From a checkpoint of a small mixture-of-experts model trained on Wikipedia.
Training: a variant of SOAP for the experts, 1085M tokens, 7438 steps.
Below are experts of layer 8 (counted from 0) of a mixture-of-experts language model. Rows are named router (the router's row for the expert), up (a neuron's input weights, with its number) and show model dimensions 0-63. Each number is 128 + 24 x the weight over its row's rms, rounded and kept within 0 to 255. Numbers have three digits each.
After each expert's rows: "comes after" lists some tokens at least twice as common just before its tokens as in all text. This comes from a sample of Wikipedia text that the model never trained on. Tokens count by the router's weight.

# expert 18
router:157119108151163107137153105148134119135116144147143115132114123155117138081115132161114112099145090150108151095102148130161075123192132155162118136188103129119104110118129083157124108118119122
up0:161120124132128090166165113134146140132128145103113161153114126110120142139082143149135068132151092113161135127132150101162165137097143134130150154115170148172147100144101140152123144141145105
up1:144126124130118150138129139145126109130159171143168164088133116112161161070119186106126123103082164104164152093108115107119124171098136159130148133168113108137144134110165138104098133116140099
up2:137122121148145135133147187133107087117176141133119152121149074134122155108117137112113108123099132130113139142093113171164157134151092110178114151143165102087154129098101073137120092109094115
up3:103125109093130142120112078128121143106143152132117162181131142141130113094121170119146123091107121126139111136145127094141143148137162132144148118127154125130087126146104130150127081126134116
up4:121109119182167082121141136164105137138125146125100139140141099142138127086159114131118148123116143175141113147137150133149150100139173098124159105099111143123166171098141139140164133137121112
up5:122121125108147159103143095156110108125108111134114160109150119156104097128045085142124077180130137145139132111163145132146122111129125102133151083144124123142104074125153150123104117142111109
up6:130125124088179141121145127135174120090139138121135152131126148112112172132115128139103114132115113144176128122128113143158090080093132119089068150135103093109110152146126179091141119135141160
up7:124074136122096113126125106163100134142153139156121112143088127183119089138133125160126170153100070170134144110113148141111173158101144130115099162182162085137104169137166124170145134134113174
up8:136153098145133141115133124130126169137149100137089091169154093113137135131161161124118124138128098142131108138135101145138144135153143142127149150154165072116077118112069138119137091106133126
up9:166149143164141154104116103087127136159158102179126099151086150116112153131138116139124094126101103120049130153172123143150139124114125133156128134122132089150115127143117102105119101127137115
up10:112141116105115147173104152133084166187106118140152142103146064186069136081102099157121116153118135164087094138130134125126150136124101133140129129192086145138158127144101127166079106132125089
up11:171100151109159131134089103129118104129132116149145129107161084110126166116125153144136133132186101107128139110104114119146144165128088159105137080177109140115166119109126120142110137097129116
up12:134154118114100132158135136177125150140100120154120156126129107105111110135123128141150099109117120132139157144107135160114128164171135116126088139165141129116154123133157107124151157085116119
up13:116139143153157138175160182120142110146130177150123095158134117149099136137112114123129104125108118145107160112123112129135072134136162151106130132086150137138172116133127118118155146137112102
up14:123146113126131125170171142139139155160166123174111130127127101127094096105149183134108136144134125128144151139097146114172067123123143134122114139157103142113110096149087127104158151149125106
up15:144144126208128136103163162133111136108147121174132102113142138148110127127118136106148119104091126140120134180139118121065084138133122157129117118165132112124092138144123094130121159157140164
up16:139084148152129113138086128154125136110137129118118102111163138121164169162122131147104079154143105128102152093141092121130123120170086163122146128129129127110150127113117156112122103109137140
up17:164130121173115115139135106140156109120142120110124110123113069163164106137106086133117145141171137128163124157107115095135122122125119125161124110125094175119111120122120124126135129130153177
up18:120119117155134083140131133119136170152178090150119122126122126152091144177091095138168126116134130118114085149128151168145088147132123141119166152188168123122129107110142139135147164089133164
comes after: " | ", "\n", "| ", " |", "1", "0"

# expert 28
router:116169093159107085141101140200139177127159155160088162108092154126133138112102094120126146151166126144136112143166128152109058123172118131125123152147117128131110189109089140161153096139140100
up0:143175145125196135124102123139136153164170094108128144102123151172111152166111151135128140143162156136112078135104072114132091145155113119088109088141114141135134162112117158136165142176154132
up1:140078120112154131126129131137143118132104151105116133147130122128105162138123103112097147139152145164116104094136132034186111112114126143104106154086174128137148176102135099181121155144129094
up2:112147110155139153153171126127120166130143126134136137130148103128134098146123138099117163119128173092137112115166135141149102089178117115129141088153131110145140134137113157136163157130150131
up3:108148164169117132119102112123117165115107155136144137139110133189141106198101110165150129137127113134128075137167116158128095117116095152104136105103164136134124126160133139110142160167146113
up4:113133130136066128096144154137109165134102120136120150111125082109143129129120116122177125142123155146134145103165113163097102131114082113122119136085109140133110150126121129126142130129147120
up5:116147146152115153152117094096155111117192165111137142121134130138118163135159139135136122128108156129121123094123128149088119104143097147159135121078130147135119138151123134119143118126144109
up6:151115110155125109132144140150056146108134103105105121156098150087142156120111125103158118150197147138120153110084130125137067183134086109146120122075105071142125152112121075120112152145128093
up7:085121116150137132130125206200103142130170160122166112150115138136156119132142123139108118109115152132164142117142121093130130153149128113146142166166155119126130145154108128121127164120125106
up8:116173108122070143189130145106104125142143096121118163133082084099098161108118127147136104133121132156111142105178134115132123122128114184119157159104148152150116164153136101162170155130138118
up9:124080098139137111108094164184134155151140101106088113148111071115098173117120115122130121111143186117133086149163139165141133155117142131098178126108104142148144166115134111162127130092118092
up10:153103118135138130101102067145164137092119137127104190155150120135113130147125161140134132105102157128077148131117152134151090149128086125097125143145137139147112143122138119157081160144144170
up11:118122114162117133139117129114124164146135147139118183150118128179140142095138139111122090149141118193101131164121139141086138110159120095129115124083060105109129180101097138116182160163133094
up12:127132158143114100150111118157170148087175143160074148135121130067090197122122142167161111171149119133133103122145121128143123107132120137121152085121107106195118124145097111127103125113155116
up13:117087103138104105111139074082153109112176090150164099127123152185104137113110111163134124116120149127123129133150151125110059102112109149124114128130097133101142139113113113109134157145122137
up14:161145104171161140081091137132151102161123115145114127101109100117109123097155106101125143114092145109129116082154115132106121097162126166126125116127105116140087136149140141132113152119151143
up15:126130158103099132112158141124140143124142170117081149120148106129122114065176189100124148098117100161100118107137080115116109095140134111123132147114154114124166139157097110145143112133118105
up16:140134106154141119129125109132135098115141168136134115122119125147122117115118135131122145126137107163139143150152133166169132131091086147186107131118153094126112173084102148130124097127145099
up17:127128152148162157085112133152137139102150119134124169182100164134145123105137142092133167167117114120154115168160099165131143124138114108124117131137158121151152123135152154164124115122146134
up18:123109125116115111140105122173100174084117143150139194104077130143123134148169146140102153129078096101180123154113141148092100142128149155119113162163137155168117182145144156119136159132140088
comes after: "\n", ")", " |", "\n\n", "-", ";"

# expert 26
router:089175144174128121133139116160120101138109125137126173117107101125108102099081149135193105073124089129150125131130159122167121140190134147137122132166112121090127136159142098140106108114133111
up0:118127175132096130154094146123116117160078102131119185130129133125135099114158102137143123093131121101159151156142137107149084116137113150128127114146104132107139137102144087130118161137141143
up1:172182195111109147142144122131146089124116144152145120127142136159114171120126172125150122103131086132121130093121130118112149181105136152116134084130105128144113126144101147141166110128128128
up2:135089149132137162130132155094126097147089151169119136134126096167120138112096124157139105110118072120129130121125181187151133156136146119148147101133091127119129146118150156107140124124156123
up3:174147185115122117151144121173100122117146104144106131140184115084089145099125113073170068098100120117125150106158133124163163155160136153175105137163121114124115145141119115103140115137161101
up4:103148140159078125110130155122180112156123100128112141077078112144126138180125144123127067125127126119151138100148138131107115118173115164168117089127121141101129192153119150085111110092144118
up5:157136124142118122115179124161096153141102111153149173114137086152066122130117120130140139128101114139102126109114148167124082126160121154105076131139105124091114125128135152108158093146130109
up6:090130136138115078144093143135131119159144126057139139127093150154119119104145138145155105114120124092158134105144137127148101142106144151097156101139109117139152119139104141160144129152167120
up7:173128110124146169106154089149111129090127124144135143136121112104119125123104164076154105082127125109139165151133123098148136161137100077139127154097117139103084105091110145096110164130123112
up8:155119122172155101159140155122120101122155126133136153114135138116132087121124115144150140087103100121122099190102146155153171131192109131122126148132098167116141191140127125144173037106163140
up9:125188095143130149153112071104133119096096154100109150149139116152094063152115167146128115105113161111148127092169154130163120115126131107146155152127141104089144149172112129099137102137159102
up10:108112116160177149097128107168126163145130127125135151116085143128108100101144117091103084136107127125157119109147183144127088131110140112164159111129102117169122163126106072142128162136120159
up11:139162153128121141130144135114142137101115141148126145108140063173128107134107168155122122134094124160143126126154112127133138122148124145174079138188096136155109108101126110146110138097141136
up12:108146155163153151117151129139118124151125129141177181137183153149126141127162102128151119096115106140166096125114118131120168151149108096123105150138132148146112143139135122162127110098128123
up13:111127157161137153172143105115147115135128153112096141145089131169157095107099115179127069136119111139143123120128164104146106174116128116153112145147125155107116121090129141104169094138144075
up14:139151112154137104096117135131163137118156078197120139118141153142113150103101104121158094076130112114132142095105098126122107155187128090120141097140130110150128157111097078115105129139146115
up15:105121157098149144119134072155102169112139121122134155140103102143162131123121134146129143124126127083124114173108156139122092101186090125150158136135158115098118131162109122102109168107092143
up16:135132134132119130121117110100087092162134135134121116072146126130129153124117155135183142181117134133131118145157130160126125141071136116153110096156129127131118104127188151098108102132145159
up17:130154123150109101143146093169149129135108130136126173142124082130131131139109143120124112128137099139127146160144127120126152115163152114141096126161152143113148148075115117116110136113160118
up18:126131194127099115130140117069112115147133137152130132136096109156084122109187142154161104114118121119089151158111141131166081110123130122139126163128110112110137110132167101102135153139160169
comes after: " |", "\n", " | ", " |  |", "–", "0"

# expert 12
router:090097124136126172135168116251116173144117125147159152147116089139133119110102144140146099132117128079069145136118123159136043117107101132096118130146143166140125116147127161132169140087125128
up0:120137075148154142087120123128113127174140107093143108141131145144144151106094108123117123097093129128122107156125074141138114112128122137139108113114129170116131106142119153151133134058154101
up1:149098135145116123143135100128129100125161150128138133140107118128176129096093142178107107104135077090115150107113102122069099187114126143156097117093125131132143111124127152096106121142155139
up2:129132157151116153119172189139089124143139149148133107117133114142148142144153120161135082137116131129122121132122119163193102141088142116125118124102114146141142091105092107149122142138125129
up3:115142148099106114116177103125117109103127129102121131132099104149104104105147133126140150127145145109140138116151126129114133132106129105102109134136101137150124133137144146122131209134128162
up4:111132146124168131131133084135163160121136137144105120109117167133131067163119169090165115140101157099120129171102136162204142119113096078135135165103142129119111155183091126110101120125084092
up5:090058122065100102103146163130148167101104119129148067156097078130164083126123120144104144112125148169134110140146126136099100147144140161072140087113094122114116115139156122130140114129165101
up6:158147156114165136141168119150138145172135128144121136136128140152149091130150161146152115116144135098110162123108125162116082127103172116111122180140152135119130121139098095099176109108145132
up7:128090119141100047103211093162106130104130121142127169172091125131125080114116157165138125164122107149122153127076113121157132128111138149131122155112129131130109134129132149133160126104115170
up8:131124109077116191132112142160106139114137121140116088128117101155125154128128110173103140128150126103139159145116128127144063133154143090142151137155106107143116102105169130115126114148133155
up9:135126153122139137141143158128138121102180141137118116121118122143129173125148137142091134108101123133065119115109135133144147140178116117125146124115127130116110117121178126151155110084130115
up10:128138125082168158128089143120117164087123122157155111110112102139109130140131122076110144141107166068152136149078126098140104111143124132136126120159121158178098122128123097121119117091099159
up11:089136153109143157186124138189128129127085124119108136160152107111122117118177143117100141112104135129109145115113117139127154138101179090106160099124110125136133144164106153099141135163128140
up12:104145131092100150181143132126140107042157125134124139106131134090091138135086128138131157188149109122128122123131154152094129119117146113148110128141110140135115097144109125131139137116206147
up13:166120126098115136178102109191135103096099125162145107119137141141139140172122141162095096148104096079095085128125118126131145078170133163130089142154130123109115121130178138120138135121120166
up14:114100111137122132143117127131156141125138098194135162135122164128167142164132114132142129107113118102128162128086120129182182141139146162130164128094135147102124130156106132149129142091124147
up15:150160134109133163110131115142134156133149121075130186115117144114135128129122140149142118126147104136138130140127098192109113099115133162136128127129131119107119142146145122114130131164129143
up16:096125117171107111119119144144099144127091123112104131125150117141085131117148145106102168116113161133135108177140151128144155123128085146143119113164138142115067120098149164110166156133140120
up17:140113130091093122170137123131130126082190131128137164136120114115162111133097151115144162089088112114151127118154103175142105111102108128118146169139140126124158083169098144161122133074141140
up18:130143125140147155100147104168113090098146128128148150108138155141108139134110138158126082125133118127100139125126125136113130151079156098099121115094113144122133123121124097101147119126182129
comes after: " | ", "2", "1", "| ", " |", "–"

# expert 36
router:142121128115099170110161125131127168133123123121130112180149153152144136124111108175094134130152138179093149104098168155141086116148109118134182086132125135148140151147132106167172140128120147
up0:118139114151123110099132164124113199124144181155140137116147111142106112156158133081174101138108138169150152142135142139152113117114136155130132129112130108130121174118130097135097158172137073
up1:097108135146126183152135115138148102112121105165131142140155132118143164125136120134094101113116081189153122123085138185138079105154118127129168135125111098111167106112078106099132124162155133
up2:162094146145103128110141140121141102133139125137097143125118129137138129146145134142106068143092101111135077117153137102159051101135127109114107130122162144136086119140163107163132135125112138
up3:173132079132111132150151140147139098118133096101149139084128133185122158114129142109138156133165134115141119161131130134163132196138154137116072123137165125135187137124147134097154150120157128
up4:130158118078128127098091168103169130113111136113143092124129120147140092143121113131090102127079140143140122150110143141129091182163136132127161140172140105132104101173120098134137123149137127
up5:101169161138121169149153174133143113155129144125137151134114122135166147124106145140169109114073075131157123122164145164100192131156121118168129132153128141144168117100132123154135121127153121
up6:165126137143137107105126096109127126175159187122078112150127105160184142167183130170155126133137148125136116137133125135126127194083118125134095086135131110106165127106144111133111152103139112
up7:131106173117178143142144158153091153114158095125107129160101161179129127154155137141112077114144139130154129133122152159128136166117114136093109088094127152119096123155138089136132055109095117
up8:118127140149100165071168135125092143066149125157118137135141095103140101065104131128103101143117074199124124118102085151107134090076123148162149138094122139150115135132124125104134146103146101
up9:108169140145111062136171105134171136168132105167127127134153153153153134116132087103112134082100132141090147117102148092073109170120110123132141125146169129152171152169155126128142128167119113
up10:151096145152102130085156095122118105141122151134137164156123123106109143144100120156144135107099140183076144159144127130163149175125115151115114136125129094150129147185132145151137115129114088
up11:087116102136101179108132121138123125158126118153148171126105118143132159140168131174141096147157106156127117131122136138145133108107116097157103164121155151121128106172126117118127143109117122
up12:148104125103103125144138076163117123145116140103146091093121137218104131104087156124137110120121107122137119150145143119126142143120144100125094146117117114142103163137129120116105153136135109
up13:128108166154105107132128175128109131163107132123086120140128106166110129119113140133166147146143142168116147130134142091113161119144097144119148136140170161144133122124097143169155123114116083
up14:111139131125100121117142123163124141092151117083118128126115137161133136094115151123109100128136160138153141094163085112147135172154129113138167084141118149128120155088132104169145116112134144
up15:116105138116135177137110143126107141139104118179128110109131124121119111183128147142111158104088121179112128124154117114140130146131102138172131139116150113164088115151131142137157121127126145
up16:146130160108096103147170126088151091104143124145109125180121116156148127147144126111161124141127148084133117119121146166101167122160126177104095128134115102128116163148120151110152135114125166
up17:125148141134114114173166113179132121122139166152128090129142124089106130122119103173091148118128149115123093118147137126126120122158142106114161097138124060188160120138070136142112123135140107
up18:166105136106153128119164145135139105096165119102087137143121085137096157117119111102121125131086113153166104152135112101147170119174158156134140090104163124139138112145120139098136115155095173
comes after: "\n", " |", " |  |", "| ", ")", " |  |  |"

# expert 3
router:144161100179153098113103110180140093136118149099148105169111154127104153086170108150141127130147146128094143070113124126133078138119142149148092104186152087116115109106115117128130171135127160
up0:114142141123136112172109095177110129156137076143143085103113140165083163139160127118132113139173093127128105118108116120146135113128146128095111169162130168139134109150109108100136145130139137
up1:112116136145120128077167159155122123134133177150174059133094126112099152154128134134127167148126130118087137124114163143135142175121141133122107093117084148138135126088097149090120124083145105
up2:136126119110103157121151118160130135078108114155138111124136135101105153101150131177121103134121174120171136164147110092093161132129154100145141108109106096138109142148133141137135139131179133
up3:099168119182117128130133147128121116125133135123124160082137131122114134137141122136126118115125120130133115161090107104178123129145122113089137107143113150112133170093093126155090070081136139
up4:154111126170120116147130163165170096154100131125127101079127132149149137121130137128123104134101101146151110096139154162098061131092136124175120091164120129173130109110100119131106159100151131
up5:108125115136152134131106115124112157140161108157086073086076103125130137062116134137113078168154120168128158140096122116158169119139118141150142112152116135111134110143131103142160132113166113
up6:123131116130097160080153131146166113127120125133125139184096163112128155110151118131108128112103135128123140148115136090116126129111165119087130179135156115112110099148093111124173126106208120
up7:120118139131110127119132126147154163094110148130110101163081134106136143106122150148096132135192183118128161115084122154118155095145149141120156135129130106158102124125102108108134120113161077
up8:119141101110139133138117156100129131140128163088160143157134098147069155142118121121139092124106166096119120140129119133121148146118093145155138123147117155178093087095130147147159152128136099
up9:107150062158219107127139083130164083146136122133121112131140148108126119121141078092125124125140097136101112140089167141148112121134095140142150174133126131137181104165089148132170145099137094
up10:145077129094170099153142157189160135141140118110137130116089101119139152136160126170117143086115078154135070123143132121154116151133115126132113130111104101143116159133118120100135099141144137
up11:127109148114112114166146119133131127078145151090100124133123156145063078123147131133115115110146174121108167092109116130095186154112117134112069127179085116146093138119159152123118151116158151
up12:155098115143105114111128117119113150118113134155127176081147118131146091103161102134129098154110178110102147141134108121128095176125127137123143092133149133148188131104123136138168125127158089
up13:110178113119152178116094157144106130133154145134143174131096144130086122113118138132159127097080136103145167111138122170112122105128149113117130099161153142136125085105112142118106128160140139
up14:129110125130163120099104106112098167119160155101168096153153095103071110153133118178132163120179160107104164081118073110161133109119173087165061138130107113135137171131129159104113089100157129
up15:125117136100112086135088154137113114146145108086093105112099118159168124110150136152128117112119132084137129105124111133152131121122115160153151102170114137135139121110162165149105143127125107
up16:152097105165180147101149140141086109146112187116089106145117121063132127129131138085123121154123095131094156155117113139146094129134132109162147135105145163110164169139131139132118108124130155
up17:122146097114109168128134149130148108127157146125104164140124083129087134088121075150094131143150134114111119156123108159136093141152095150108119152162137110114128132170145132098104156149129200
up18:147162121130117100121091125111162121140153132080111172130126109149134120118120141110111134110110131123111101121100104157140136130104131109162124096135092114147108101159072117186138114141124128
comes after: " | ", " ", ", ", "1", " (", " in "

# expert 5
router:130119092144125127078101178143153126142125128155140139131136121124156125126165106111133152141128112171123125112139130154140108199152097155173109160169173051129151099130122132124088127173136149
up0:140108208121122125109161138194129152094116133128115125112130118157102120136122132090122160128134134141113145129104130092118125138160139148152074120110140107161146069132122101127104165132135152
up1:087102150126170095092129076122130124117078098150137118126086129123110124076142141107151142147131134116113124139144124132165136085138100104096143134140112103144111121106099143106127121150171123
up2:143145176154104132122141119140153135107119129158127141166110159093171158142119089107112127140130113118122162133123156167142183152162111154122127119129159140139122118156113102121126168139165111
up3:108099134136144105104113122168137158114092121094134164137132120120094151113123137125134136092169076109125133138154101110118097117123170123127128117126121095133141115149146109093115107170130149
up4:150131140099105126157114142145131138143156168104117098137131150112124142130135163131109138133121126118112145118138098177108127200144115126113111082155165102079067119197123094132105123111162155
up5:112115102101118125155114190177115113113132124134075110137132112126126093100169149123108136131150108123114073162125130113134130154128133106121114117139188123094136107128115138123158134116114115
up6:088183099136114119112111145166166156161117144136090075100096159130127160135118089153135140129119114113097127156107134132139141136115095123147141143165169160105114113125146087113113126128153090
up7:154140145122099153166123175139107150151086143162152133105136079148148162120124134107109137103095139150120141114130105157103163134116136161171166121186147130151096118118150109147110126157155196
up8:158152121126100079111098159188152140156134119173144131113176129120132142166149117154128131124130127136138101073100085119105124092129159116134153128168113103135126151120107147120124159155131150
up9:139143135131144134146141166149119167148149209141131096100136138080118140141117147145150101188102053137107145116172125156145124101145088133086146101136115140103097140137117167161151137160121137
up10:075163153144117134091172120134155142163109137140132159116095092082124191114115099052156148128140144129161142114123138102137139150122141103173110119216112119142107096115150132141134133109120132
up11:135127103115167154131103109226117142136137169119155145149126158116123133142111139164177143114123125138146109100149118143128149182107096149133130139112115104131085137122118126097119114131128204
up12:150131135146125127107135131103096138103081108162151160115096084135112160044180125140166146143154140130114130081086136127118138143126075095103119145119131082104121130114125109170152136092101109
up13:108103151115105117096126105122156157150131118138111092125166134128126113104126121126147130095093081151158170135127133138109110105152166099149119124128123104139159127100114103111116112118182138
up14:144127154132166137135114116118142081138150114104102153140140129126129131084124129141095109103126142145124121136142142166133160116144115126089140135127122116159183154122126121107140151154119119
up15:125136098087154152126113154113121193143124113153137152146092127117106146124158142112138125156122109156176139132119154099151152117122132138135108119129124094102119145132097156093131139100146118
up16:142126120133133069115109084140090133127101176105135140090147113132162160135141127122151153142129100147105151163092113120098130135152100142139146140143179132129120114119086139152122130123148102
up17:149118145134173087092126134151127069111099127141134141104128119211140177151122139161090145170098113157101133115154139140146165140150119116100116142107197132144120148147156131136148160152120120
up18:093151117112137163128143166084183165129159157121145128146163088119097140094151075122115133151099188159128153162132102132140110135123149175154108129114123069106140169122079120092130099123137147
comes after: " | ", ".", "0", "3", "–", "; "

# expert 25
router:105161121153142134125117113157138110121127132145155141119090119135110157147152113124152100111098134090138106117136141099118118146179161146091132151142152091091116177133126153169151111092140147
up0:122139150154096117180111160104106112156088162120083124167123067145147142138166146133148101128096110114142161123096140120093126167146139144121136131119142139120119136139139109121145167103136104
up1:118139118126158096151106125108125108108175125123089153138122079127124085134159132108129110148140147069097092108122195155124113141138116104074155182152142124106159144154144110120084174109170112
up2:129134152081133168114107156113170110114115118120113179118107163171102110147121103105165144154106126121139132090127103140141077144143086133113161109138186124143117162147121153129153134115103107
up3:115101111143200138112082123143100116136135177172119165140141120122131132116141165138108115161097141113117142160125133117136147159142058124104118125099147143109102117167173139078133109121092165
up4:127111098125169146135129139104119120131131119149188122132111161129122158061133109144127072133052125115141136108150125136155147147077134140144133127127119128109105154160114174154153139113164166
up5:144136125190105128139125125155125108120066160125139182139097121167126166141113131136129123139123124100162084132128098098132134099131138160119137116128145093139127120153164182153144111116149129
up6:112116079108163139092172130140135141134128088134104101116159126117137131149130112119121151088104105128096130131107173130176161133092133126111142109143155110131097154108075111127130152106177146
up7:088120142127107142156107121117116149131099118140074103127131109174115198142086126132085123126131142128162145113137124117134137118121108156104089120136156122161091140183105097132149123100124151
up8:131128125119104090146167126064126138170151137128126138173130109109159106102117093136110151129115144106138127158091132111144135176191074153141167133121147122146107181104111143119135110104135134
up9:166113138142203175100166140112112119100127141116088123175163112126092151115142132130105088115138110112146154131117131155187119108126152135100140124135130100115135161130173160113152089100142163
up10:161121134111117105121107074148135100128132160126107188165141098161117148135109115148067107104132174135167128089122127127179151159167083153152111103133157153107137119101108140108143144122119113
up11:147116135148161137130119065107148175130132158123091088137120089139146138148126144160161120100109117094108133115176138113106141137149127117081165155135079128108166143069096169170113133123156119
up12:171153154141140144136136129107129141125159138119183096168120164124123137140147145132106088146097153125127167121121104145143130157151128138098130122107122171112097139111108119092123096074148149
up13:159115141128132134094157106115170155124142119153119138078158104095129127139144154140147125152120114096155123175140112133163116114185094104141110114135127132131129112095164150137144126103189088
up14:136094111135131134146127099149112140098154150090133172176137157116126093150140123131143094148112116069107127138075105167149139107105153160093120131105156116108135131103104156156136142116145129
up15:174120127140118082115097151079106113112131135162126175118144166131097139106136090143119123142093135144143118120133133100159070123119135125074112141131122116117163175158134158166162120111126096
up16:109083141145140133115167116149113117117132127125104138134107117124106096111104120093073131160075114105149146137145168104121098142115099139079125129181112098116120122111195128122191175104130129
up17:138142176126139124138125116159088139101123136153153108167131117146098142110108147116147124130114143117135176139099149150131133115197111161075127140138179105130093137107120116124102122141157130
up18:133142120150119113145108087131137161156097125092142157138150101160147192140110137131052104113154139104161147115117092070071142113110152122139128113129159105171129167127099156118145137090142155
comes after: "\n\n", ".", "==", ")", "===", " ="

# expert 19
router:100141122146098098093101085128151111122114132110129117136084146125115141133135149165177124123133130117081142103119110122141102119091136131133127086145111086118105123101126113103105113131129167
up0:137138128108149130138134122184129110134133118158126100179115160088125109123077086116144147132105143140139121148135148102105124132116154093089125112180104131142104129122149144132169141111147148
up1:125157128122127118150163123130211154164156102116158156138122135123126160135128132136112132113134121123136137128104129182146140131113131131147113091143114087140132151112079117134131149130136147
up2:097096132154175090094074127137133121129105154140136147142119154129114132129136158113146103155167121083099122157081131144155154126103099147125149097166133083131125129115104119088106154141169080
up3:148127124112144127121108114117135134079137136123119096113111123103131111160137114134118111114126142113142151124101111156140159163154077098137096079120109125123106131139103163110131146089124105
up4:131124115147130090148099138105120147141157147139115134096123120084128130128108117136151093120105118142119118170126112122142108114141144136129155136101153123120084134109142152116167108135137131
up5:097130155149180104120128119106127109096138110131090110053141128129121159131122177098130170136115095141103154133138148144184101138114120118085129132131124114110079145108154115095109136109146166
up6:106114120123116105083115101123117166100140116107117129102130120120129115154195102100149136137156123143137082165136145128175104151134174110191147124155103056133149139133100132091120113113120124
up7:162122101145117134115098122131166139111104159116077145128134174124130139092131141113150092120132116153147153126147096092125115112130118157109101119144155108103106153138147078116106160109136101
up8:129154149156106122124123133054131123122078136151138158104090156150122150066137099141154122175153136142148155156137112110138125129122154139142161130126128097160113116164129092089195146115119146
up9:148109163117143128124118092141150107115147129153132099163144096161136150154123124148160119105199124177145113144107123148144069137132070124177124100117137177124135119176082154137146121155097128
up10:136137167125137111109139087155129137171130092145118146151072162113141139134162151137133134108133138115138136108129140126164165122147162124087167126142114108126108156086114127131093155104104118
up11:121185152132130162177101098182089108095130129101131114078160082155123125119092096106112125130195135119112139114127114075177127165153120127146158121121069118140120095130126111149119165127122138
up12:132151118120173133125096114102161140183120136121111150150102121136094102174169158138142105142062062105143144129114120110149105134126132124111111128112119147135104140086131117151117121073127147
up13:132175100137140122086093149118105182166170145153128132119096122158147127141104158158163118141084112108131101099099116130129155110090107070179105145118125094138155107120106132098137125138120126
up14:131128165127121141089115135068166138095134117167120139124130104111133121145078121116104124118124114094098136131164103087157163098095115101152146119114166118096106140128138149155119111103146218
up15:140093116100109105137143139111142142145148131128160169114118159159172189104112113118105141118155121111169141116118073116127120134129133151117148139174123137158099147153116110129188137124083131
up16:112098135164131117111164122100073094107099134130080184111142110099137096096106148074145078124152192126100120126108081139128155143144155125141144172098168123151119107124146139163134115137094122
up17:154115122085145152122131116128155119106108116104125124093107131116163132123136123129083142131136132143125090125140122126138110186128052135165117145110122137122152129174147122140112130113151138
up18:107167146118122121137112156151100097139098143137152127150096134121131146116063149131187135094110170140130104132123128129133051095124167145174116136102099122121146152122153135165124141159111151
comes after: "1", " ", ", ", " in ", "2", " ("

# expert 8
router:124154149152096167178137136127104122137145155146136123106085092158165094149091165146102062140157090083168161131127115074136078140126113157156153131148145138156113104128147148109127158123105134
up0:121102128146131135163121120130111184118136144100071121135163111153139096111136147103156101100155151128194123117111101117114087118114139172145136149127083133119158110149118121091174158147128133
up1:138146113104110170164137128125099153096142151103169140154115116147098119162128127124083097152093147117096079118105118130141093155119147121158112093149129182144120133065177125102112141142165146
up2:131120127110131133146157154097153149186133133137126129151129119127155157114096107129147138121127124098133114076137128126149150170142150172135134101139095162126136101135123118072128138114135134
up3:127143131127156134089150129132101088140114168146127135124170093124154119123132116158130133159129109102123151135072165138153135145136122135137139138101104131114128120117142135137142166108138115
up4:119092129185118143127084099140094108099109130149146106122106125160136113112117151129131105115119112092160149138134124130106161108099163125180111115136139113156094104124097124095117103132148156
up5:142137122136142067155148124140157141105136139153145173150115148122154115099113166149127065145172148110135162137136142151133114125160133105143130146165139134125123120119155134145060141152133135
up6:161123144131150102126137095103095161135106088154172121160098168160128173112187150147154103120141153122127131132140100081098109146102187124080121138093146130120183138164098146104100165115137129
up7:101131157123126140130154099090135118124140142150141161060106078146112112170161177134127143177149096145114144144165111131112126118139169103126200111122136150144139134131084123152125114093170144
up8:134118122137136147194109138141113141134110125132142166109161125154161154168120182102128148095147144101134119119139070152132115090124128083144136118075112104117080138125067091113112135157100167
up9:128120136108140111136100147156146131148147129157152101183130128134159109129099125127062125163120142108142134135156114136134132136129153106136151123063138127142130126112125084083139117155179125
up10:081133129171142158150129114116120151143131167118151101140134092095132123137115128128144077109127124120152151139139079157155161118139098166132154113170128129155163132153134130083160171145167140
up11:099148126177156149110124128078161135153140127132121126128104107131128119117125114116137126104114129140135130117127123152133122107128125137122130096122130147120097139116129169150131126107144199
up12:143132189105120114132147133153113148126135137163156122149113117107126136131114152143131094144068101127150126151140126134175154117157111139122134123135125123154104155125116138136143165121135127
up13:106148110138108149163094119119120145148108105125130118116130110136100095127127140102074058116179116105155135129165123130137127159146114087129115125168136137154159117164175110134145085143122113
up14:114131070179112169155141122120132114124150135103144136095121133123123145139166111178180100197122133126166115143100111142168137114156103083116114130169127139109112130090155098098128064116134113
up15:104128131139138148144173133157136117140088100128114094149075078142127143138094133098125107141089143086166148137137107108113090140104090119130085169106117090131137119147154115094124164114151149
up16:107078147124095153105106078150069090133118162117098126095164122095133143142107094103111116114129096103106117059190117100143114126088120094159098086122146108103132108145146136098147137118141122
up17:161143136165141102129156116136120137072127125104081151133079123164071152132144130099137125177168117105141130138126137173136102086164142144113135161107130146136111141134137178116142164151131096
up18:123124140142155176117133068130127176113142082124136136144129109131154123147155126102132129126104097140097121113117103181128079122158109107146127098172137115147156142119137119134111113120071108
comes after: "2", "1", "–", "8", " in", "86"